{"n_head": 4, "norm_eps": 1e-05, "init_std_down": 0.0, "lr": 0.00183, "beta1": 0.9}
Below are experts of layer 2 (counted from 0) of a mixture-of-experts language model. Rows are named router (the router's row for the expert) and show model dimensions 0-255. Each number is 128 + 24 x the weight over its row's rms, rounded and kept within 0 to 255. Numbers have three digits each.
After each expert's rows: "comes after" lists some tokens at least twice as common just before its tokens as in all text. This comes from a sample of Wikipedia text that the model never trained on. Tokens count by the router's weight.

# expert 43
router:171145127143114118133093135104165107104129105133107120126143160129148146104121075142142109115076107134146103113110119075133129154151132100126123183106134143089125152158151082161145125101164108150137178144164110166144139141146124094092133128097134117140142116170082176118130146107168119124076103140163140156151152122102135155098131156132136090141105161143138119096124115112158164123165129152100132173140098119121122139098101104164106152142132106174173120097118139136120129120131107140123128184142174133124106135111118126122155119120103106087124165166146146122088092162102101152120145099112136082125102123123143131136130127112170131135128132098166112092115141142171099157149112135133144188166132099123104148130121125079139148134134104116165156125098102088118092176125122
comes after: " a", " the", " A", " an", " for", " The"

# expert 56
router:157154117130103100151113156107136104165107113147115107124153172137154159086128121142137098099106110096160077102100134092158139173103145102132104153127127160126121145140173081145117120105123123131155147149143106121136148138150147083074120134119143093129133120166101163131086139125150094132118134122190123142149148124099144160092120164117134103172118155130125141084137113118145156136183120145067150149166099117120126130096113133120105146130148101148147109095098143163103154092164113170132149155130140156185113109088127125113149111180106130123116140163147148103112100153107115170095142114115139129116108120140168120138134142148152140120157148080134100100133110138159131140112146136097172131152149122095095122162144099107129098121164111122142132110110087082137096174109112
comes after: "\n", " such", "ation", " used", " role", "ed"

# expert 31
router:153131120129131124163084149081166117118133083153127109105141126119146158095149113136134119123064097121168103109110092073135115160106131115147131168092111151109110151134145111165092089107168102136158152155149119135148134115181155124106123152109149117149107092132100185142101143122136086110134114113154128139151175149107120160100149177129147092162139152150129142138131118114119160120129097149102122173129123107132135130105104141164121118114146113189141092086113137117117156119131116153145151169160179110153107120096124139136200124130094133124116152176110146126083090131089097156113145116132132115091088129136136116111137117130181135136139150095118135096114117132177132126141126142104137134142129097119100131125132127067121145086132122141152173088126116099115119151126111
comes after: " S", " 1", " 0", " U", "S", " A"

# expert 15
router:162160125105102094165123127080160100134147099132128106124151150177143162142139122136123117126096086120121112100130109103134128175131135108121148140120130138122082145153162092118103105112159138100127143156120125125124149135165161100074138129125127090138107103130091156127097132113173087126092131144131143149150140144097152171121115172124158093130113186135166130101120106110133192137164139154085146146129103116134135136077105113128105129113109074144139090106087166134110122117143122184118168128127172131153115162099116136097162128126136140096133143172151130123062098153118074167092168122100159090120119137172136141082146136100143122125113144091132095124120134138134110139147129135118149135146130095135122140157166124110132147112160140137163147101109114100157130154130113
comes after: "\n", " |", "|", ":", " ", " 0"

# expert 61
router:167151149095095104124108171094164104118142125149112127126153151158150160093137114128133132105123097099138109100146112096150129169125159126152140167089126146088127151143165098139093114105149123104146156183155128117134141135136145089129132159125150097178113092153105160153090133121124107110100099120188129133149160138092118137126113151117152100132121154094139118106121085079153162137172109156098121165114110100108127137111095118123115126122123102196148098102093135145122130110164075176137142147131171131167116114112122110108172132177110121105129145170151137114096102117087097167089142116110138118144142127154158118124113130119153151135131115097148134085121126114134131114147132137113153142160136103101078130141154088106130142101179106123154140094106106112106114167122119
comes after: "-", "\n", " (", " \"", "|", " on"

# expert 42
router:153147119101092099162098120086167105145125106140099115123149138169160177091123122108131119095123109119137093104104110109120118175132132115117146130113140144090134146159168083157084094111152119109146136165139120133131135140146145070084114160099153103134129070137091138140108115080160120125098105127162130167148157145117135145099079141117148111150134148129132117100142074108162185126154118160097116177143128119144119170128127120163090109140126098179125106090094120140109139106154109169126154133130164145161114125110149124100186109169117122119130142166142144103063088136117104146099156112132135134136146133141149128122110161125145138133112134113135109113131142141167109117129146130092146162142161103080108139117146115088127129094150104125122172106121119104117111134110097
comes after: "\n", "|", " =", "===", " Website", "°"

# expert 26
router:142138139116111117167085164108148107114138089133099097128149149151150175096105104098147107085107091109157094091117113108151110164123129104124133142102155153106111160153157072160111104112175113133153134146164116139121145148159151095105124139094125079144113103135111147124103121096145094107115096144156131150130133133096132156097092184121164111174120159108142125091124081081145146153170116158118110158145082114126116154106114131171108101135138113160160099102098148123133135097148101173136145161137161136154105116105115117124176120151118117100126147181146170112094104152129090165094145118131149136143128132132145141126136158147153128158126140114128106115108147134148104137125119141095166144168161087113102123130128119082135123099161104112163150095112102132124102134106113
comes after: "\n", ".", " |", ")", ").", "=="

# expert 17
router:171133140128134127132093142125155089129135083090105124125151158138138133138125086134135122099090133110171109089146093083144135175148115095136150168081119151114115155176145076130109099104149091123159156180176131154149149122122149097105141178110131083152133096138137143118133140131145098106111126131140138139161162108099136154139102162132148075157122152155122138120125130085153151162172142153131116147158122134108121145109123151155130119136113084146129117087092156106126156099151136157130120161135176156160091124095126109122170121130112125143148152178159113116087120138135114128106175128108152137135116124146132140132111120118140115141136138090137100101122145115179109147098115137104139144158143099120101163114124112093143159117125090140132205124097130091118082149135104
comes after: " in", " for", " at", " by", " In", " of"

# expert 4
router:169148113103116099178068147086159084149138091129103108136166148155165162108140118097130102104101090103125107064120107099156133130105133116136161144094144148115118153188162093124112114130156141123143150157163126138137132124130143092094104115141144102121115081143087136115099134099169115117108119134157139126159177105113142137087095156107145108153094145119118128082131119101142160135153108160078127175152103105129106127118123127134091136121139106168151130130122155146140116116166080172160157138112169151149109104102097137118168122129111126125126165142146157095117094136095111141102162121126143120132127153144166135135129142123142146124144148100113084089145147151125090111147119138104151144125141108107092114146146119109132125090160097107137139091101115122156110159087095
comes after: ",", " is", " as", " to", " it", " was"

# expert 51
router:149136121123077115146081165107153115100159097142101109134137147130128175116146119132120103118106097107131121098089104091157138144127130108143148176110134146079104162151134095165095101093161126129156141160126129122126135134159167120102110153089139089143125087141107181134100143114166101115109088135166142137158157098092146150089134181127140088140137142133122139116146106087144148105132139142112126165168113112142125155114100132170105109148136098176148106106111162140128125123137071167136146151155151161140096125091121118110173120123102137091114145170167158113100077148130092157091157131103129101115140130155144123134118151129161115143107136111124112114096152121175105132120124128123142125146144099119108137151124126071104130078155116133127153083115125136119097157141099
comes after: " a", " 3", " 4", " 5", " 2", " 6"

# expert 34
router:160148153116111126147098146101149108147131123144128088166159143166161156110136124095100100110107101091137088094118146100146144160140118079134158158099149157135134165147151109118080111121159098140161148160154149130137159136138159089111145147108117109135095096160116182159123112087132090108126116114139122138168161145100113183096093167116152100173091171145144138078137114099146139136178127147083123145138103123133132135114105129149112126094151114145175114092094153136083136086138103169128131137146154126140152145115117108116140142137153104105128147141139166119111115141106086185113145110112120124147138142146129159098126117122146110146112128116136105121120159132171109134118120138111150178146131088108096127139155111091166123115162120104157136100080111077125111146108121
comes after: " of", " in", " by", " and", " with", " from"